config.yaml
n_experts: 32
d_shared_expert: 0
balance_loss: 0.00887
router_logit_norm: 2.0
lr_router: 0.00048
norm: "rmsnorm"
optimizer: "soap_variant"
beta1: 0.95
beta2: 0.95
grad_clip: 1.0
batch_tokens: 65536
seq_len: 512
train_tokens: 357000000
steps: 5448
Below are experts of layer 12 (counted from 0) of a mixture-of-experts language model. Rows are named router (the router's row for the expert), gate (a neuron's input weights, with its number), up (a neuron's input weights, with its number) and show model dimensions 256-319. Each number is 128 + 24 x the weight over its row's rms, rounded and kept within 0 to 255. Numbers have three digits each.
After each expert's rows: "gets" lists some tokens that make up at least twice as much of what it gets as of all text. This comes from a sample of Wikipedia text that the model never trained on. Tokens count by the router's weight.

# expert 30
router:097153122103106178122153116085116141144118148077133129114157136144168096084097162131121153162121115156121103131102110140129142159151187130127089168087139136112132106108108094099075124168122168
gate0:146067121140096107138125147119121086102117131132139132154150138131111179131125134138154092114157182156141095120087133139126170170160116166096151165067140128175160110101140147136111101165147131
up0:140128130162155121115134119133097108143133113108133115115095120128139111124134107120091102166123129121110127129093101117131148096131111088151145149116142116128172123097115119079082132138122080
gate1:096134099172120122129088073099124109120148150085121088165149108151133092136114147178096129137128131125133149114108094136128159161141109149123122135104131164146089129147192121147122120135131141
up1:140140114110124127110140089120156121134160103111102101148147091141141181137123102149131156146162130088120128129154105109117118121155141128138128169130143129141094134223119099147115119094140128
gate2:091153135120081122168157131112101135171146160128116121148130086132148162130094181113171139144128156121135147127102111106141155159162172143148127141162114137113152137115125116131123141145161194
up2:175082124138130166180141114172146121071119118109155125090112123106112147121147101159118139115135105161128117138169136121130096115103125114102137164095145143166143140118142124180100103122140094
gate3:159142103181163113144122122097104139106134126139141121133117122103134139140095161133100127114097120142144099136164112144174134078163123117191152121119173135128102146123107120096087154105130112
up3:125113108127125161127133137106078160115140145136131115113102096115156120155118118126116151175086117090168109109140107111170121118181103100136166130154122127111109158129142154106135119103124154
gets: " in", " on", " In", "In", " January", " 17"

# expert 13
router:140144128122098124119098108080121171172100129096133127100117114130118129115129112095149104159134111162195118160151098129089135098128162099130111152123136115142135135119127093134144178131130153
gate0:122090095112110105124117110130150138092145135132092136115160132159116145097140165129151109127185126134125132134100074134105132110148092133186124143098129082115140124135132092163126134143101119
up0:132092145150101124148134152117120114093109152122095123151126164173119128116153140130183116116175149160105129138103077148125111129120115130172108165122127091106153116116117107119118139141114108
gate1:077133120169120102148118162104130131110118110154140139127147123148120110097135065188105126136146160133159184136142074083148174133120149098134097141149152153128156155096157128163097117117149101
up1:155140151087143128139131137151136129136136125103101114107167125126168139099105103136136149101105108118122127093176117169115139140128137170136131125163165130182165125081076109125160136161100127
gate2:116112141136092136121127158112155137146166143143144093143117143140153143140101146123089160160108116079166132127113123182093102138089124139109080134188156137151091141151133104099163137145104129
up2:119117116107172072148098129137131105116154130115109191096109120108115103146183120156122113130144122164085118122153094128161141122146128088142150126115105143132146130111092089136078142111131128
gate3:142138091169122126144128086111112121119146189152100103153155147165121131113105179106101161107146126136138118130153156117137151131129097152096115191165132122116151132153152136125102098170152149
up3:114106145133118138120170174136097092121104140114126092090105156140165117124136120124187130133159147096176143134141101130120106145094124165082172127152117101088137152129130110134144116101143122
gets: " |", "==", ";", "===", "N", " –"

# expert 8
router:156159123143108150122135145133141129171147126139135126153124148158117122130165143096128094140117130136088124121109115170107138183138114130115121139179136163163121089136121073128141145145152140
gate0:128132097110155125141116119115128188130160116131115104112101173120113132141109117142134128142084154130152081161143114131095133115146160125122153119132136147166101150094132050093136117117113132
up0:151109092092142104140115146126137193114163119142091106123119167153103138146120098172139126159121167116137087141103124155116133114147171118101146108147133153134101173121129067126121127102127131
gate1:088140127137162134135131128118197088165125124105099121134209145130121103128114102169117128118147171111129159142086124133130129123126153108114132139104137104135111123170102115152109165176114138
up1:122124120096107172143120166126105091128109097138122180123156116147171119162145095108143145124120120115151111099132141173094176099119119129129123119153088124146176153093161148141101155136149110
gate2:078167157192138123130133129131117090142151081157133147122159138127151125162122134100145125099102116197152165109112086133179133114131146093116144135113130145171101109142104124154107187136138122
up2:154082112081124154138132141097139171116121137108091123136135140134115104120117140160099128164135134055102084174123192129069144123132126147132100119120148106083132162121127163112161081134126116
gate3:139158133127104099142081126082121110108131102126111112117176152124092117133091086118144143143107113142133090108124086133141136126138139118163144085130126168136145144149148143094146141120126111
up3:155120144096133146137100103088114080115093116160144110135112145116119103152089081131143152146092114128149122095124105137162165100118112126117137102141137134130169151134158123095109165139113139
gets: " was", " were", " is", " has", " been", " also"

# expert 17
router:106139152139118142097113157106142113100138126111163112118135151153128111103121108134125115109118124136140165149133119101100154157126167164107115149145127178140100087123104092129123108152138100
gate0:119175097128129127118118133158155113132159147128065126125134121105128139113151094125146092135135143102161136152125133128177080093161122043138141153138132114131162126163121125146123107133089149
up0:157090158159171130154129130111100152141106149134181124140137154141111095137105134116129144144111087141098099123135144146099146139117154159129105105096142144138081102094152108097154172141141111
gate1:143128098112158083093114133124141124140134153138151137168142146170139110140151113126142134093144123083127146112128120145110088109115164108142138117166136120170136109159125105183126171113129140
up1:108132115126131087092115140109149143136130149117139154166136129149151135159142139124123140085123138085115165107150126152096112084117154129132152109130158118175115103109127111167127167113129120
gate2:198136131120139104110158115147096114122135096100099121110153120133134115125108159121113150069148177198138108129091135135156157088136141140125083146104134149142106154137105175111119121168115142
up2:194140124143152118096143124152139136127143075099105168121139125111140119129106154131110149053151161179144120131105136115119157086159122121128087158109100155143101133132120144121115130156135154
gate3:116148157105118133108092126141111174145109100131108138136148095117155120119129109125157109162089099107125133140145163109156192116097115115111114105122177162123041149122127136172177153097085119
up3:150077102135157134137134117110107113122177152144179123097135119127140155109129157146121096100153166137101126103142093133137082130131146165160114137121087116126212089118139103111063089139161157
gets: " and", " was", " a", ",", " his", " he"

# expert 12
router:097134119103153152180076122079192119117112146113185143161115105108112130097132116121094125149104129136143089126167112126095178143124130150118100138143139125134146157145093112134101123117143100
gate0:144142094116118117141155136123097090123175115131135118154142096125132169150132086096144126148111153144093152122079103115097117091161142143090102172122101163145101161152129092131125128132164095
up0:139173114092075099161092117124071121102168127149107130155155110152130115133116089115130143110138134143112145161070110151173114072158164160126117140105139171123091171149153084127135115121133133
gate1:083102124133124129094166131130145107137150115107088121130107181137129086115093118105124131089104145107143103144070136122111106128148107104091083109143118147127098119129144088150115123138133127
up1:089114106128112134148147112133133104158123159111116132123124143172119086115132131089157132099099144091141128127105120152080066108128135167135100125124090104133116134161161116110133128091176134
gate2:109141092180117130115136114128172172121082125124130136141144139118118108122121139155159123153145144150111064146128133107144115082122099149169152150129148126164167131082163157167112133117134188
up2:110131140124148096171121127112103114127190126136125096146129119144111148131112156098110129117075111100148135083147111111192128133127129134096114149178090111084094104183105111110115126149113090
gate3:123115106128150135124117158154120073111116130119149129162130114172120172096177128103123171152130070120151157113136117066116156112146172115106150133138132117096133127084179140110173151129170124
up3:104159092118128121116148157139125074132131101127118147131115128118154111152176105099173133146100111129170129113120124093129164110124113119120100153095105146106099078150147163103149170129135141
gets: "\n", "-", " at", "|", "==", " re"

# expert 9
router:110139103123099149122099123114140150106137104141105152122106136127113134158140140127126118130155127094116068121136103139133120111168102165129126089123127128133112126101112139129135158112183131
gate0:116131097097087167152116125196112119141139109124114134123115140101129093163127112127143122110114108129135118107125128151108192064094158155135115103113129139076116118157175152105098079098123123
up0:097115133127159112110120121140149142131118099141169158156121117111097194128155133126137164103128113136134146165104131141086176144108169122144142106094097134163145137088167110128141088127112144
gate1:118120130120128154135121150169163130140105117127072124154121100115147110125134136134185121114124105125148133117125131148118121117158124123132127098183137134092127106146105165126106195121088110
up1:120138137096127133170115124148138125149094120157145136148111121139130105111114139153122120157131096157126151111118150153155119143165155136143149113141133131084148139103117155146124087094106107
gate2:116127092134113121142152131125164143129136102158110079133106156132088128113106109129118154085131196123083125141105121134136106108142159136083114102125134081098133113117117152149142103163166131
up2:089172122117115144151142132154129135131136138118100087145135093118150133093132115118092145142130109132154116134150185116069146128145145110120132105118122159076149057123121108122154132103109111
gate3:112147166124137101122123152099149115139149108127127131148132100142134131091153121104085116122146157127132101155134139118110124127140119136152132160144099152098080102110127128121103144125086150
up3:134101104156108150136128116146091159120122128123155092115112148112074148130116118140142138106102130148124182104126141140146151101108112114103121143121134098136156142123136128143170139128152101
gets: " |", " ", ";", " and", ")", " is"

# expert 5
router:117162146130154116117105125104128156095098131095103118172093104153093144130109167136167104086120134145163145122142113117156140145125125156105115128151132142148127105116164096147125111129163153
gate0:123134113142147153153143135088173156092135124155110147126145165170154139137099142107091123137130125101133122115100119124153128148173126140135130122121125165155100097098152144148090103123150133
up0:128121151088094122123133136150130133128140135136063157122119086125140128177146105127146119090135129119128103104101139131143120144130130085120189138124122147099151167058103112128119135139166114
gate1:114139115088125130146144107151139091157137123143075141150162147151108116134139119164125124153139164117119143137114098102089150124116126127140109145155060154102184136132117118148115092116135129
up1:148104179153125160150132135076122120146107096133123107133121120125132132142125151113132127142138102158132164090124107133129101190104115107128106123189116073137124141159121109108127114085106154
gate2:097117114156117160102143134157164116118166096151119140124170136167100114155141108160173103143114158142112156081126089110104178142120130124154117147104139148108109147131126155146143108149151130
up2:114129121135167146086142144174119149080106131134147110131120139125120080189090132147143133136166131147142144112110122110081149103146146138162105101082141152110130180145195176133120157137132122
gate3:103159092134120123155134135168125135131135121122117099141139139115158101081150146139126099121106135102139106139088149138131106144133133123147109103163090135186142132162121134112108140147147157
up3:136120150107095125091103160123134115147110105151125116147135101146088113199094120105125129122144103130131144113146113121104170126111115150069162150083160114069123134129150120109152149135121127
gets: "-", " by", " of", "|", " a", " and"

# expert 1
router:170155145107170091112138140147146144135076124109090123152119110084105111141093143168139158093072150157119146134130128150189133065135109116137131131095155132128099129144109095131156123130136089
gate0:114129117129107126077141079086137127090106163098107152182128138137106151104168098119164101129096107120150161138130158173110085130085119143132194144120137112133121154122147110119135150168122100
up0:072132085120135170079106133143121111151134155139126139150151151140139166139118114108102077130098155124139114125100086176139157153127107115099106174150136162153134163131146114115159127170127169
gate1:110152118129151109153100112136112126133146148102155108149113104105153147124197098106121133103161161127112152178129089126130164143158152101123137147117134149125143145133112129116120115109090084
up1:122138124119142116144097110098120134129162117118117095140124119068160135163180102093128138109142167140090153191126084154124173177167136108131145133116107167091130137131116110140138119109097104
gate2:147123157106158116130099141130137132147128131116072091096140119121094122163096121127100128117117132124104081125165128133132131107140130119142121166110125109126097167149120150133148157188140125
up2:121128100156106139119158119124101095144137124127157155171106137127155116111165119107151141144144125135162211125117143135134151149149146147129120101130114153139130102131130111124116100056117120
gate3:114134143124117114074107147092161132133099105121098089092124161155141113127120110151123119125119101146096096134123106119111116171126118119143139131138130147115128124062162133113100123132108121
up3:129134136117100127069144145133105141144076076156058129141088175181128088124130100163141154153133121141110085120109130097126072139126100109105121115140122142112139113114145159143162078187154101
gets: " a", " and", " to", " of", " \"", " is"

# expert 29
router:139163159122155125113131152158134107090106118099139127129167142108100144154123125150135163093151126188166163151120123103112139118116106112125147142108116104207147121122163061110109107115125114
gate0:114093161167119135120159096151139125111106089117132105148118147158112130134107132152123119130096162154125150177096118134114099084097111107154125132130115132106163155148142144117141135149091128
up0:124170107096130131154114144117122127153128160150124139101099086139139114146147141099138118118153102119085130077154152119148116149157133148123128101131152109149090103108104100131096128127174116
gate1:098126113141088091162137204137122145127131166121147146149104147134093135148151069139144145151092186118121124148086103095113125134109151122098120123139114118085120104116117121110133153132142114
up1:104158128139098102130167193152113165129124162120150134162117127119100126147130066136132135150103196090125097172113104070133135137117171127097153142132123137064101111080099112099131154114143121
gate2:105165095077111122175127140142152131127105104114104114083134093170150145124111152158139135134129152153085140112127107159141115138089105113128165122128110133132157109164131087100141128133160183
up2:112171128111118123186165068137114126075116104084116145104113098135110151109130122129085102161115174140109158138089153126136114115127102100093159146125114145153112091141131113105137126143152106
gate3:106141130140142122108153161153134109142143109129078083098105111180111085133110146126119101102109141134152164146096125147134140136100145111124102130131084117126131172100092154127138099074134137
up3:134152096132133091146113115108140100096106119088142210155138124115128159142109139132143175150119137124132100108141138106102096175109123171146138153147143141125129064112102138111090187148114112
gets: " for", " of", " in", " ", " to", " For"

# expert 28
router:131140128124117151117125089153116123117107145133120126104117132098142138135162111077149113102122121068105126125107153153136150145118176103109141140116128142122157131114179113122125102078123125
gate0:154138114091086121136171116158157122108185146116156134137145137135147139106131098113151117146096116122123145136152090117124118144114102108069109133168079192150123091127095147174111139135119123
up0:103136111173158145109095139111125148161089132127103133123099126103130100149158157145079124101147133136134139131146144138125143101151141133157112162075173092127098167129145144113156138127129127
gate1:137122148133092122153103151136116159116133167113140153117099116162086129130127087084117121159159102105157152100137120140140131115129139141142108115180110134078103165127083112107131089164163107
up1:128124121111181136111095162134115160134168080144147136166111097099156111106153102149145159068108139156121121148126142130104144141142109120112129149129143121136122106164116124111157135142108144
gate2:118131103128115110108119111149107125090132110143125133155138151116161133134108101091118088140067099161117154127075155110137158130169155117162117117143145137130107144167130113115124093149156176
up2:113111094154097159128114094129095132119161142144156125144147132106128125147140118111135103186094152125143147134116152125166120115151129135181097112098149115172101163164176111118102154141121123
gate3:094152132125111193142097141137126110129154102112162142121117064111093167169119095130161084088123110122100104112109101097143140142153117168093123161110126071137124166161139100120141123066088173
up3:155120160101162087136120130136126152122124145152060122158123124144162098115130143121122172149120119090118123146144159136140115137083151134165152089125137172142148131117150143124114142181167110
gets: "|", " |", ";", " Division", " War", "N"

# expert 24
router:151140128145094165092072131077148121144094090114144123112142148146134132170107135138159116135140145130115113155157092138124130145108117106140093127108113065150128092130119128112113165073117147
gate0:130144121079098144122083116157102145122151117135097115128142134124150123090075147153121169118145141135124065098119138178081141138129124164105150141143144131124125147097105167089107069100139135
up0:072132126151118143144141136122103133133132085103126127150140124110156126156105110159116121133182146129116152145131095119122144122139096145094083107154136072143120141146086151089139156173139126
gate1:124143142065108153160105111109142147136119132068106063130126128167134101130145142132185152142144163146145125134084108101116168131107134138094132161174101155118136136141119105127180173125138121
up1:112096101194136132081171187160135083128153106155111173120113134115129157123078109146072096136110083071134088132153154097122071133149126108152112109138159108119124124149133129167124121114134120
gate2:140118106078114146107138141148088122177132187124133084135128091165128134164104145086103067126107135092137159179093154150138157095109127137092109153105124135100124122104126122095121107118111117
up2:135152173183128108146163139068168104103111113134134132111126138089164154155138094124171132133130142105129099103144115096123115145112145146186156106114120083146116087149097127150149162099129143
gate3:134114122116144119129150126092128120113116119142093094163087112104194128095082158080134123117149122119174138105117157176123124154141129119131175150156122144125124109098130132116174108130140130
up3:145169141147109140105170136085120132113121128151121120138118151116138118125111139081122105122143123134154143111119138144140105155125106137130137130155134166119120144109127136096159121111153113
gets: " (", "(", " –", " \"", "/", " ["

# expert 10
router:150135130148126137111187153134113107164104086132094115090099161133123141134122147135164126132133166131103106133118093125109143126094122138088151142185117122087104084112142123113147184123147080
gate0:109091100164120082145134152102179140151133101129144118071147169081143139135118151080127048129145123129162121103103085107134127121115128112129136147150121166140161111136124145130147138084146131
up0:171131110125138103164110134125133178143125119076163131092132085076157109143126143090166104124109141119127089111134093167122103100131126114156149088101121132115122141148100105123080122108086110
gate1:097133102136105102121126124121142164150107128110134120130113129072162136132129175124140070125148160158147114149122123114110119169114120120126144145139137105103103144167102141111135139113138193
up1:156157142112109142090097142135135104120170131139132136105143130147146093157129145148064154100122134104131149159143165167134113146106119163098140103174134133121113077131129088132106130099138153
gate2:130111106127144125118111122120121123144120135128097141115130221131144123155096165117166123117132099102186164068123112097139109071104099114109096183134103146116107145146154127087166093165142101
up2:154145132109073085109133100109145128105176129089132150125161146098157171083115100136133150119112135124135147147172177133129127161077117156172182066099097149126105138095150123113125146113089143
gate3:136133084142086129110110099147119116135121118149128127164115117094141058104161150159128087132129134131150159096137169152133153131177139145164117160144127097133118137130112121129109104151150089
up3:133129141133183101129122151094141148114182107123137163086127127145116153154080096122105140075148141124114113147111055121087109114109098136091112096133097158134143124123163106127144123128135154
gets: ",", "),", "\",", "i", "us", "a"

# expert 14
router:129171117107110134129119164122134135144146118141147128108159104091088167121110058138175100116113127151152104175158153112142099124119136094137160134118124158148113108128113093111200107139113138
gate0:120142124163125147124105141093138155148145162112153092127123128129073091181112148159158171105150145120143123089074131118149144103127142158114113114143097132113123149136110114151136081122130127
up0:137104123117135088083089123140143128125148120114102154122116130169195140147146105101136148119084148127128149146156159081095133104150090141180097132133140128158153151151142129079141140143089179
gate1:117111142129113174146135149110150131120126128158135088150126159115114110197141103129173086113060087135125138130133175125139120120170134117104122152123143129087093113107147153119124145124120135
up1:105119109144106139190124116125162154134127153103122079102079137122124171155134122143170065152066126137124124111121169175152083133155142139079127136136104110121137080103138139119174138160104135
gate2:130141124152168157122134122083120149119094084169172150119152124130126164097102132136102125152131154117178133141156170106132135142142134151146117094173146160082088129135123141101122118110135162
up2:080124138103101133172095136139127188130094121174124110139122143109123139121162166166102135141159131104112116125139137115130118125163124112136109117151129087113151112169088131093109075114090137
gate3:120137123113141176173121158149126163133141165130128127121114126145116134138158111110119109137122109145134125144074094118120151142118109116113149189102152094119121140140140138150153140118128134
up3:134109093088105134163087115105143126126136097118131143130140186089069131097078136152107132126145125126140125096126134102131151141153159110125098124143075125112172123120137146123182114090115136
gets: " the", " The", "The", " of", "s", "'"

# expert 16
router:117141130118154146136116175097136106120148193129118146116107138080103141143130120160100121139131139140148163141130135140122105154105129118155103103106133136110147136139118126108103179120134127
gate0:122169114096110172125134113154129138142171118144164121158124127166114115064164104132083128152140134136088112113068136172120079134108123143134096139131171142139107123116141161122108169115146137
up0:116104160157129090133158137106143126106088145128104114102123144105137154145092173147139133114144121133147158173168119068108162134102123143082151095164140128105146125157099088147168111137132137
gate1:119150130146079166118095120079175084121157149111136108119113095118115121148120166151164124113131146147134174147120128114171144099151115097116132160156123146089139091134119128154155113109147116
up1:159071136169154128107102162150145111091098109164109091141084150148104108080140116128104148139116133117088140163149117131147162096120144154165109083138167113117141097139108153127158129152106128
gate2:148169083104132131125158171143129122156095094097120154154113076161119127165134109152105110149119114126111060121144158107138074152070124136154155123093142131146146128078164187125141111108136157
up2:147176102109118109153166166151130109113108087097127146153137108133111138133122124176097112152124095175159092122153123091124072142112148135180167098109137121131115121086143150123158099123141180
gate3:094153139151108141159120126123079131101135148116116138150147173161147112160149091093147093129090150100141152123108123126130142152097116110102117151101096151155099119127178148108118109141140126
up3:141094060102144159062109122121149127153110131141142136121142096107113113149122175137145152145150112129126120133176111140106099129149105155152134103141130131088143146137109101131134125143142139
gets: " as", " that", " and", " two", " As", " be"

# expert 4
router:173140109175127131155147145172116138126096168135143127107106122142113148125126140099111139080119120110113111160105125136131132166114147118133131157154121137104110122098131170122105135167127139
gate0:085099080139131128129093115140097125117151148165113155179140163108116117142108151128153149153122108097118125120102105148171108189104157134140102133120136143130107109133107135136137066165126119
up0:177129098105115168094132103153147143125105132147101147143173177160157116125137126155106123131132096139121115112119136132126101103125104123124067087168105126109106156097086134113132165135135137
gate1:109138112156102139149115102156120112127142116102107142122128117119135103081137136116114091141162177147123123137136114152116102146126090090101095086113171127104130165116150127142162172118152135
up1:125134114144085127148155118179152111106149136124133170116097149158127091093098133139111121111137173159124181127142146124180105118109174093092136110144110147116132125148108118184119202141129133
gate2:077128135168116126121136145153135145139168137155147108126147156164135073144139102141126160118125100141168116107164163147117138114151161117113158129158150143159093108111116095141128114125109115
up2:066151160162116121132147161111144161159194127119159082109154147180155096133155098132121140121110108152142123144179135149138131113176136125125101131146130121138129129140126082125114103135149099
gate3:166092121157139137138124162084129107098133123162158108147142135114117123159159133176142173178120087108149145106125110102134108132082096096130122158145127126125126090123116137119117124119142129
up3:084159167111105128112126122146135129177120146073113108125147151120141131101101138110117142087154145173122159179132150182129146146172169150142153118133110146135113114121144090167140137132132130
gets: ",", " of", " in", " along", " other", " UTC"

# expert 3
router:137170134123116134133127143099114149101125155096139133134081097133128120117085148150174109119119121111137133153136182102138135146156154150135132087097136171146133109144100100130120117133152112
gate0:147120118097131090116145131099104121121131107117102113156110137128126125152122146157120105159115137108101142081121128148124141087158082117103130145119173087090091153120141085123127125153144110
up0:129150136151118164139087136148129124135114151147155131122121128133103138115155147144157134128177112171166137137119118135111119179100173132176136127144095159152140118127107161123121101143141136
gate1:166124130168173139105090128142134128104102172116090153126083129115107138101152086111152136111126112157148139091163133139119127149143157122105136137120135109120184101109166089121138125200121105
up1:128095149131143179051134136144130114125141195143128120130095125137137144087134107119117079109097125124105130116136149135118124120189130130142136166124130136129158161142124079172106137158151101
gate2:111109090096120102145169120145152108139142136120168085126136144126122107109116116169141129138131150075136104107141082075123148118121114135135148155138155159095113129135079111104114152111148131
up2:124129150163136127131098151117110105122107145182118152149122116121096159137155135089096140121137131175156153154110153145114137136111128126127088091128111117118091138170180170156159100159136124
gate3:133167161132072083121106114133093122124123126094104181149122145155134115120124139102137133128156150124132143105090124150146123123160147108120156172145077130138117116122104127111144153123102115
up3:077160155119099086122145102146113135128144150103138176129097121176145115152126103110114133149159150140085133148102153100169136102156156138143130149123100125129138127102124136120104121129092126
gets: " the", " The", " to", "The", " his", " a"

# expert 19
router:120140121149131097115082153136143150113138135111142151114163110123106153130124094108096164158109117165119089114146130145136108110119107084153100150171173138082119128176117171124108089112127158
gate0:111119130149109088110103102149141130171184128129145098140142111145140120133116118131136137161123133124112116104126158134147122129100143122188143136163125122114087075115117127153129121114103122
up0:127080109104182124128106126125127118163138155157111146091130106119083130140068079122146150123119143100154134118110161166176109135112112088139137136112149104170116117119131128137135126119133130
gate1:128117125128113107151113107187120075123185103101101134105131103150163127108166151089140121113099120129134149105150188105100123115140165144112143179149108128093184118164139113087121099131162094
up1:148162134131085142114131147095147161165108155146145119147119136140096124160101120099133090122112146122096102126144074154134142154150159113126169124089132127139104162111108169197103164100101182
gate2:132122148169167164113171134139155120137134100158118153109151105119126113169158112118117115143129158135136157111097130129168120121128129149124098155119113123068100098143106165142165073175156150
up2:120100132110160121117150149110122101093170138118127171109131126160120104154090132118127178159131130153107115113120129125146130131154130136126108108115140073169146144095125153119146141149136080
gate3:113125109133143120110193115122171112138179103093083116110146089134087109118150139141115173129122090110169154144088134150155113115117166084148106155143145137157104106132146123130168083157111137
up3:145133120107092112157117103163099090119117100143102153158109142141184122096141111134134160117123156140124103130085143134121134109112161162133151119128171073133136134157080145134111109154113153
gets: "-", " by", " of", "|", " Total", " •"

# expert 31
router:165130117163138152113167103137112146097130146127164108126155151126173087144136126118155125146149095114121117137138105126155112100144159129118126123073132138077133118123133154131106129129123107
gate0:099101124154101149135136077116090160100156114148104168129091135164134108137151087127100124142119149099125165105102163129137123087147124110091173112090167109182084115194118136115145108097150122
up0:104113153094117134097122111125129189086154126159130171112112138173141130124160087147120103128113154107121153124085126141135138105126122125107137112126171116166107114152120156140136149116171120
gate1:136150145142148132111087123130145133105108176137151183125144132173094125170096055113178105141160083128139099139111126085115141106097055128074141133110172165125128139144148136136167148120092150
up1:091148136123162132091097136143144136105070143117128145117136161164081133173106094123156101131134124131157145163109126094126153121065094105084139128163154124163131125171152140142166155124100170
gate2:130149170164098144139167132102153134125099111113135141116111139133141145172144117145095109160143112123142127122065147116149129119175100142127149108110069116156109116122136140116163107140119123
up2:076120175145099130119172132131154161089136124130146091115081152154139117146154120136139121125096137141133147143077101089141146176128086144150086119111058113118140088121135153127106132147146117
gate3:110107164119088123100088124099110158112085085163174119142156137198146109114121124083126103110142144089140155145117085125161138112077159176099105117160173142135068102148111059144141135154107119
up3:119137142147104104129142114158153119122111137148155137147159133212130090129119102150154149127120152126136142163130127055155124136086158165097151133115170126113049099140118117113151138127136126
gets: ".", ").", ".\"", "\".", "S", " St"

# expert 26
router:127161152134158110094108123144164123106134087135129142121148106144152139131160114114095125167150164121165113139127136147144127138122121157150149105071138142150132156093167116133133134130147121
gate0:086114129145116099094123143149098089099099094111088099118110099098099169161086134121107150140164128119092121126114138110122103106128190137137093089137136110150108119156138089144162175119121139
up0:131112168118168140131147128100133124108143158106102125164104137127114152142129135150122118165134139120138143123131139125118096117159107137142139091147120125125148178117089106107129130141159134
gate1:156116140093149133115116129160156172112104109175128180141138114125121162137149093096142113135098101111162120133145104081172126125159146118180106116148119133120090103151105103131147139106121140
up1:124160144131158146124123125116142146132160117096147101128135114157130139103097125139113142140134108144090096107133130094155110108119165093123134164131153152131124181132108100133127164123119113
gate2:152119118147152078130090167181113164148136144141107100104134138114164139153110113145101124142126116144114152167112138119125105103126118101141137143133090127132147146092176158082134111191097093
up2:145113128118140117136101156202108165145145133147114106093124147108169157169088133136122122139145118133121120144137108115112122119139128118122137127118104133132141145089171135084143118173103103
gate3:102139142107115132137143106128109130172147119108097103125107113092122105168183163075108146104145123093114108101100136103138087131137130138151120077074125128125151175089183100159148129092114102
up3:134094148097124173122148146124094159119186127135108122100143142154095136122107150138136132161116088101124098148128136146072144104157132111101163113118156074112116125152083132114105139153155135
gets: ":", " |", " to", " of", " ", " at"

# expert 11
router:096085127127124160146099090156143128106125131148119117135127126183148169122126128144133173144197089110113130123119116127125114132127104159098147104179103119123139156099141137154091136136147183
gate0:097153117138115144156160123098104103108186146149142109141141095112120113123130145143115155117092135139175140136092079112101141164179079159119125161118117148137183111122095134148103140124063159
up0:099142146143119100143117134152104097131131177158131158104172122135130100138125128117147125155126126123097119116165085132082085180162101122108121103169095137132136090130133145125142141080114134
gate1:092112145132133108155094087141147125129120108132130126145109157127183086090104110138132152131132070163166131160150155142067118176153107149148153157130129094071095149109118141172139153087127134
up1:098122129119138134118161157125119124127106145133144100085130165130121138132161115119116123084144176112137121092114103077127132069114161110147115147122135101144155090125125102118147129183122160
gate2:140136099150130158116085147132099117132138119135090151177102159127123099136151113125148095100103154092147133117106124127125120099138105127158107085117127149141086147106120142116109132168159158
up2:183138089165150119088117129151118120147121100145081152132142121115138139108131171151119123145130119123116098104124095128077205124139106089149120122160104080127114132083102121119117129155096155
gate3:139101147155135114129169126135148179122156133111155142130125125083103110180150145112128130171148156132149104115110144087117175125128096104131141137099106114089148123123133113103148088117120111
up3:140114095132154112095140132163109151130155121150109164127119113072123137157168144146127091119090113102112124105093141111103136102143108146070136123174152170123120108117094161107165121156123119
gets: "\n", " |", " ", " 0", ")", "=="